Weights of a small mixture-of-experts language model, trained from scratch on English Wikipedia: 112 GeGLU neurons an expert.
Below are experts of layer 8 (counted from 0) of a mixture-of-experts language model. Rows are named router (the router's row for the expert), gate (a neuron's input weights, with its number), up (a neuron's input weights, with its number), down (a neuron's output weights, with its number) and show model dimensions 288-319. Each number is 128 + 24 x the weight over its row's rms, rounded and kept within 0 to 255. Numbers have three digits each.
Before each expert's rows: a language model's description of what the expert responds to; "comes after" lists some tokens at least twice as common just before its tokens as in all text. This comes from a sample of Wikipedia text that the model never trained on. Tokens count by the router's weight.

# expert 31
Digits and number chunks within quantities, decimals, vote counts and times in sports or election tables, such as 4 walks, 47.6, 2,585.
comes after: " ", ".", " (", "10", "–", " $"
router:113120125132129154115193121112092093136098162150119113109143158158110128089095185149108141122125
gate0:167141125149131157119150147134113131133137164122154131125106143072147113131098149104107134131117
up0:137143137118103154082156137110110139114147147138149153139138158086127101146124158161099117097131
down0:161107145145113154125156148105092098189124142138094123114104142165121141182183147118111103137148
gate1:107122186123111168145089136094099139146142117145125108130134079136095092146100109154130106152157
up1:125098154104145206144082095098125117127147139172140117148129115149090135140149134102148099112171
down1:145079093129119114137165134113156108133129098123150111177117138164110137157141034105126107177114

# expert 23
Pipe and semicolon separators between cells in wiki tables and discography lists, often at row starts or after numbers.
comes after: " |\n", "0", ")", "1", "2", "3"
router:124123136127111120118145128164132123141104148150117148128124117133112148131111081143121123124144
gate0:132137146106164101075147100106087103123098132074099125113125126117120148100133070113089155106090
up0:132167103126133116141131139129110158126130111127093141117174154135117117116132105109131145132109
down0:097113122160148104127209077132152133151114084147154117130094160124127161209128151126160119135081
gate1:162140118118137143147107124169108104141128126160099105090114110125118151141100121118141142150158
up1:144144154128181104114099111130160099166131107119124122135107148100116079130133112135093075129173
down1:148108125110094133114092139129128113117120130130145131080140113142118143185120193103119092114123

# expert 36
The word the or The after prepositions such as of, in or to, plus United States, U.S. and state terms.
comes after: " of", " in", " to", " on", " by", " for"
router:149129144136129140145120097128125121138105141120139107139126097151119100160134152179199100081103
gate13:126112151128155135112092163144158167105150134141108110094113107106134168188115119133123122153063
up13:127101144111100070123083148116122109136127089154122121109147107119152073141105122098117130130124
down13:146123097137086139139128130081144093109135106148122127068138115152142128054147109100134118149123
gate14:115128138127114161135131141148172168131091130132154140138117144114116099150107165146138139133115
up14:127110105107144149122135134064153149107121154125141169127107098145146134130104118113119121123142
down14:104098141159119143134118165141126143111166138175163119158110160113117140100099142112150106146075

# expert 17
Numbers, percent signs and filler words inside demographic census prose and election result tables: at, were, 18.60%, 38.42%.
comes after: " |", ".", "%", "3", "2", "5"
router:112132142135158139092134154090080104108159116121117066121111073137090112156115148110124104086142
gate0:123148137090124125115174124129106119120156143117113158101152090075122147147116160119119123133186
up0:108132129121172137176119128140131112199122098166125127129101114193131135152119130116182149082135
down0:100118105142133131105111122169120119104108141110136178136134109125140121103074153125133126065127
gate1:161076125136143130104070113103082130093091136111112125130117106155135095146121103132119119148123
up1:098117117129125111106056137135094146097075120139117141124098103117108083141139093140117139138104
down1:127124139078119135155115146179188135109095129164126120088148168147122099145165112127125098129109

# expert 37
Single digits, decimals and spaces in stats and climate table cells, the endings of years such as 07 in 2007, and construction words like built and designed.
comes after: " ", "20", "19", "–", "18", " +"
router:114146102128128113120168147122186109137123140109152150141133154142125148165135192126178132132131
gate0:152146130117098121156119089112094123164118100119130098157131054097117138164114120124081144090122
up0:139139092137124130165176108113111097148098133085105123102136134148152120088177151101118175120113
down0:135156132102152117107117126122096162158122133134080171121131135066137109093148140095164145136180
gate1:154124057123110112127174152084082134102105092112096124134057152068120121115100100105158134129121
up1:106123108169125085189153131094132125123132137124112147155076148104140135124145129120117139114064
down1:162127133166115137146138161133105096101151187103126178172164124177120150108140125143157145113144

# expert 0
Second numbers of match scores and records (3–2, 28–0), units like mph, km, miles, plus closing brackets and braces.
comes after: " ", "–", "0", "2", "00", "1"
router:164144133124100131104179122099149129160108131124143162122117143104095140128114178136126113107123
gate0:123128170147127143117166112138106118125138076145135097137105169113111134137128109099102111124090
up0:090150120100146139094102144127153120138150122146153115140122119139170107137133130136112131145161
down0:119110151139152100126096157164075138141110130129132162144131107153134090136096176130155152122157
gate1:157161145122096176134112163121109101110113115139152131116121093092091169153146103161080148101114
up1:092112141135109065141147128148161151123145129110122071141147147133134099126096129104158117172161
down1:166077113108157163125137140158059103127146131149147146086150073124153109140121153138125128155138

# expert 3
The first word or name of a new sentence's subject, usually before a verb: The, His, There, These, In, On, or a name piece like Beg-oll-i.
comes after: ".", ",", " The", ".\n\n", "The", " that"
router:121125106126153142164146109138120119097124134140075154148121117104122155126139116089151098146103
gate0:143127135151113143136131145140124157131151120143127102133096089076095141152108126101138102186101
up0:135111150111124137087111111153136078129125110159097104098163130134133106134141122166112141098152
down0:147094117130108127141096099132106148126127122120111158091127158163125100134117163129112170081126
gate1:175138110122135079093201153120139087146112136136105149104103083109095123131139126111156123120118
up1:166100137135148129122166120098136127160139119154112144144095108142148128115133148111141136128132
down1:094133131164124120166077104154145150115131111109196133148157139110097137118089119103138119136123

# expert 11
Column header words right after a pipe in wiki tables, especially election and sports tables: Candidate, Votes, %, Apps, Source.
comes after: " |", "|", ";", "==\n\n", " %", " Votes"
router:133128135126129152147107143102082149117090149109140135158167160125116134132163138125145111146126
gate0:134128184111087124107148124108095139147118129106102155102164155129168166161125086141112115139093
up0:093112110146112163093129115149115134086152101129173150116101082133092123111141155104135159124164
down0:154122114123091130163124150125127161131119108110174149138128102139106156169098109131131138159123
gate1:148116148113165159121116095124133151135079143129123129166121119152143132146108109147130137089126
up1:121122138127137156140114109120104098110099134138159172164130130154135127120096123111111102096104
down1:118155141112152127103131095097158115146090089142101127075129152091142115131139143110152114158126

# expert 61
Articles, possessives and quantifiers before a noun phrase, such as a, his, its, their, several, another.
comes after: " a", ".", " of", " the", " as", " is"
router:084129109126122107124201135143120175131125109119130105150116115145121141123121176099115140143114
gate13:119147107106133104074096128103132139119201132105129090153110169173140150144125109110135174139143
up13:129155081135153112122102129120103137140157158100145111152137163131152134149115115116102139125164
down13:064120161111149109123177147164096117114103126108132123073109135101075097106155137114113125166142
gate14:120209126120147190114118116168127124089175104134110098145145124087153145149147155146128150134151
up14:134176097125134158085137127149118098110123129143134078108123118135124079116154138159111122125109
down14:128120115105155126104101136084149158117140100083098135123129154086158118111119149112170132108125

# expert 38
Past-tense was, were, had, been after he or it, plus closing parentheses, quotes and year starts 19, 20.
comes after: " ", "–", "|", " was", " he", " it"
router:139116126125169105174172142126149131168105117157175077112133152145115118114122117202128104145113
gate0:132176108110141155139157117109107106149136129163134138122097111146134129146124133096162117080129
up0:171154124089100168123130128114096115161090136135126163106133116148150157151124131123130121104189
down0:073140113133137118135165160107150099156117139152154086131128102121115189155145165106100109101119
gate1:126140077117148119094084099130119108135099117134136142133061107143115092106088087168071112123126
up1:122130114106146112099148109102136134119087114100117096126132160110113172157138123113145102068157
down1:124130111124143109159187119154090133143148130183096129124160129174152114215155150118159099136118

# expert 52
Field names and colons in infobox-style lists and headings, such as Born, Website, Release date, Location, Synonyms, Succeeded.
comes after: "-", ":", "\n", "\n\n", ".\n\n", " =\n\n"
router:148146096128085117139079133132114051138149149134112157149174112169149137143136035130100146144119
gate0:116090142094144123149118161148054105089063147088131106112123106152112111178102111145099139098117
up0:120107128075108131130120150154054113115140153093086099153133114190127092138103121144130162106154
down0:132133144127097142115105125142191158132125158122136108140130118151109126111088159095120120136131
gate1:110178077124141139092143151150121156153152126140113118087154136169095147126150138105100101108112
up1:093139089126127166117116109115156127107192119125158098135125121142120123108165133117098110142123
down1:163128118140084092159127135112156123181141137142147127094111111164122120078135000072140162094140

# expert 60
Bare space or opening parenthesis just before a number or year in tables, lists and prose, as in (2007) or Born (age.
comes after: " |", "|", ":", " in", " /", " on"
router:101189112107104120116070144155144140117099151136082107132162175123130181120138064117156114127170
gate0:108155138121100126137108086155153115163139145149107143145155123120125161153159109111130124083157
up0:103129170133107121088095120174160154101082156132093093139132140139151143148140087112080121120137
down0:121102116175153100143106057102072133158116122111108109084164153174143177167104113148121166128112
gate1:158110112120128112145125157146092127110103125110124105135150102125159115157131082132100096079139
up1:133150104121141119142140123166058144109100117110099117090158115147126133184153120133107117045111
down1:091149177123116106092119159149098153122143121156114138126178136133179162125150089109101085162140

# expert 46
Sentence subjects and referring words such as It, This, these, which, that, and head nouns after the, like ship, art, rule.
comes after: " the", " The", "The", "'s", " this", " his"
router:117137105114153133134107116158176152165098157122135121119140153152147147113136121153151160113143
gate0:143139134118108153118114162104136135142110120166147156118126129106122108119119109110112147102158
up0:140114103108173124109121102177134143121131120128133125147103108124149117125147145160123116140092
down0:124123136143080167136102163135118114107096126176176097130156107121105149164179125110094109135139
gate1:136143152125077118121117138139131127136104091125123124125095128115143124173151140163137147091139
up1:143100131134150141121138123105137097097137177147137160109142092121128105095137073093121090167133
down1:162123110120115107141108155123155156133111103161135118114122135142139151118146114134127108098161

# expert 57
Commas after city names, second halves of years like 19 or 20 plus 17, and endings of place names such as United States, San José, University.
comes after: " ", "19", "20", " in", "–", "18"
router:121102117156095162145152170164181138143102158139179122090134146169142163122147147109055141140169
gate13:125126115129139148148126138137154140179106137131144073092069128104115153125094133126127141146149
up13:172133121141115161149088189137151137144110110135141094080141142121131136133161117129105116133106
down13:072140115106093117138104132148142114145114145139126165123148138111154127056128184137132120107145
gate14:157150120127112124110095150096113120118106097112090157144088151143098113125113123153137114114130
up14:122131118089117116082121137129148137104149111145132162137110134138143166141111112134123138117149
down14:120131144134149129125166189181150129105146142125124120139156117138142123055112133134120142102121

# expert 4
Words and marks joining list items or clauses, mostly and, commas, or, but, semicolons, ampersands, dashes and table pipes.
comes after: " and", ",", "\n", ")\n", ";", " well"
router:137160132156126106090147090133149129078132115103130131153102118139124127122142207115093088165144
gate0:121123086126143155148110130141196075083116110124176132120081086147123130106134106133135104127152
up0:121098104152116136098154156088115116119139090180090136090120172161141137128100114097130100143110
down0:124135097077137131159071138192151152141103106120133138173124089138105191147142139137136133136111
gate1:155150128143116123083104159124116124123128129169074137176118116159087134139150091088097116156088
up1:119147183124101129117119128131126129147126104095125135174111130112136127150149124081148112122088
down1:064105095136122186167142126122105104093148145154162095082137071130096090134116153098124124166121

# expert 55
Spaces, numbers and position codes inside football and league stats tables, such as FW, MF, Apps, goal counts and points.
comes after: " |", " ", "0", ";", " |\n", "1"
router:122108132154128113103137141110167120121139139105113130138117126129118114100132208120124120145144
gate0:097138149131145163142139135176169145164142107116151183134144136107137090146119114168092127110140
up0:128134120085097104111113115081101106100122141166150104133105108125123158113164143133142102163077
down0:117115097114112144145117109119135141120147110128104155120151121110119148132153125114162106154093
gate1:133094147126104148143124127190118116110123097126118109113108129157145116129117147135115131139145
up1:109133121122114075125144097108116155143132143133102128138153111119100130112129146126127114143097
down1:129166145137134164160160115102103136156136107130097129130101139103132174139149156131176123110132

# expert 7
First two-digit chunk of years, scores, coordinates and table figures, such as 20 in 2008, 19 in 1970s, 52 in 52.52472°N.
comes after: " ", " (", ".", "–", "°", " $"
router:153130099132144162118155090144138110102102117128187145138142159136077146063123174123170148119118
gate0:124119119113153138104084166112147181123133146129098142151095134117156091190151132159113121120093
up0:164078123113146160148105131144124162111093130095112179144111160145137098142119149133088166155114
down0:133114129131166134129121155114158146132106175125158139100135106167103144100138155099127131131148
gate1:145146081122104131130154101162120088134143114199128147127123093145119108158125117150083089151131
up1:128131101114125154101127076152103106152144103204119171124106111155100130119139111138101108127173
down1:122117125117103127115093101111127113093161100157150122082138183116124146129117125102142135138118

# expert 1
Prepositions, copulas and hedging adverbs inside running prose, often after a comma or parenthesis, such as is, of, about, almost, thus, and "citation" in citation-needed tags.
comes after: " (", ",", " \"", " it", " which", " is"
router:127133136132096119123117141140134129159152149157097134137070107156119107161120126090145132090185
gate0:152097133108121138122103111158112162148143129148127150123123107117077123159127145126129160096090
up0:146117141175104085146095141136138113126136137137094129064152119118138180135140109158135120171135
down0:172127117149153139109104137129163134147156069126115092110157185162133112110147136122098151107142
gate1:129124139144115126132156156104098091127108132175136110126140105116119101135155160119093099143126
up1:123124100163147145142186173110170116088191164158109116134089134150143110104142132166151166081161
down1:140114135136166102147129138067114126121125159116136151141158161152142129105143148092149119159155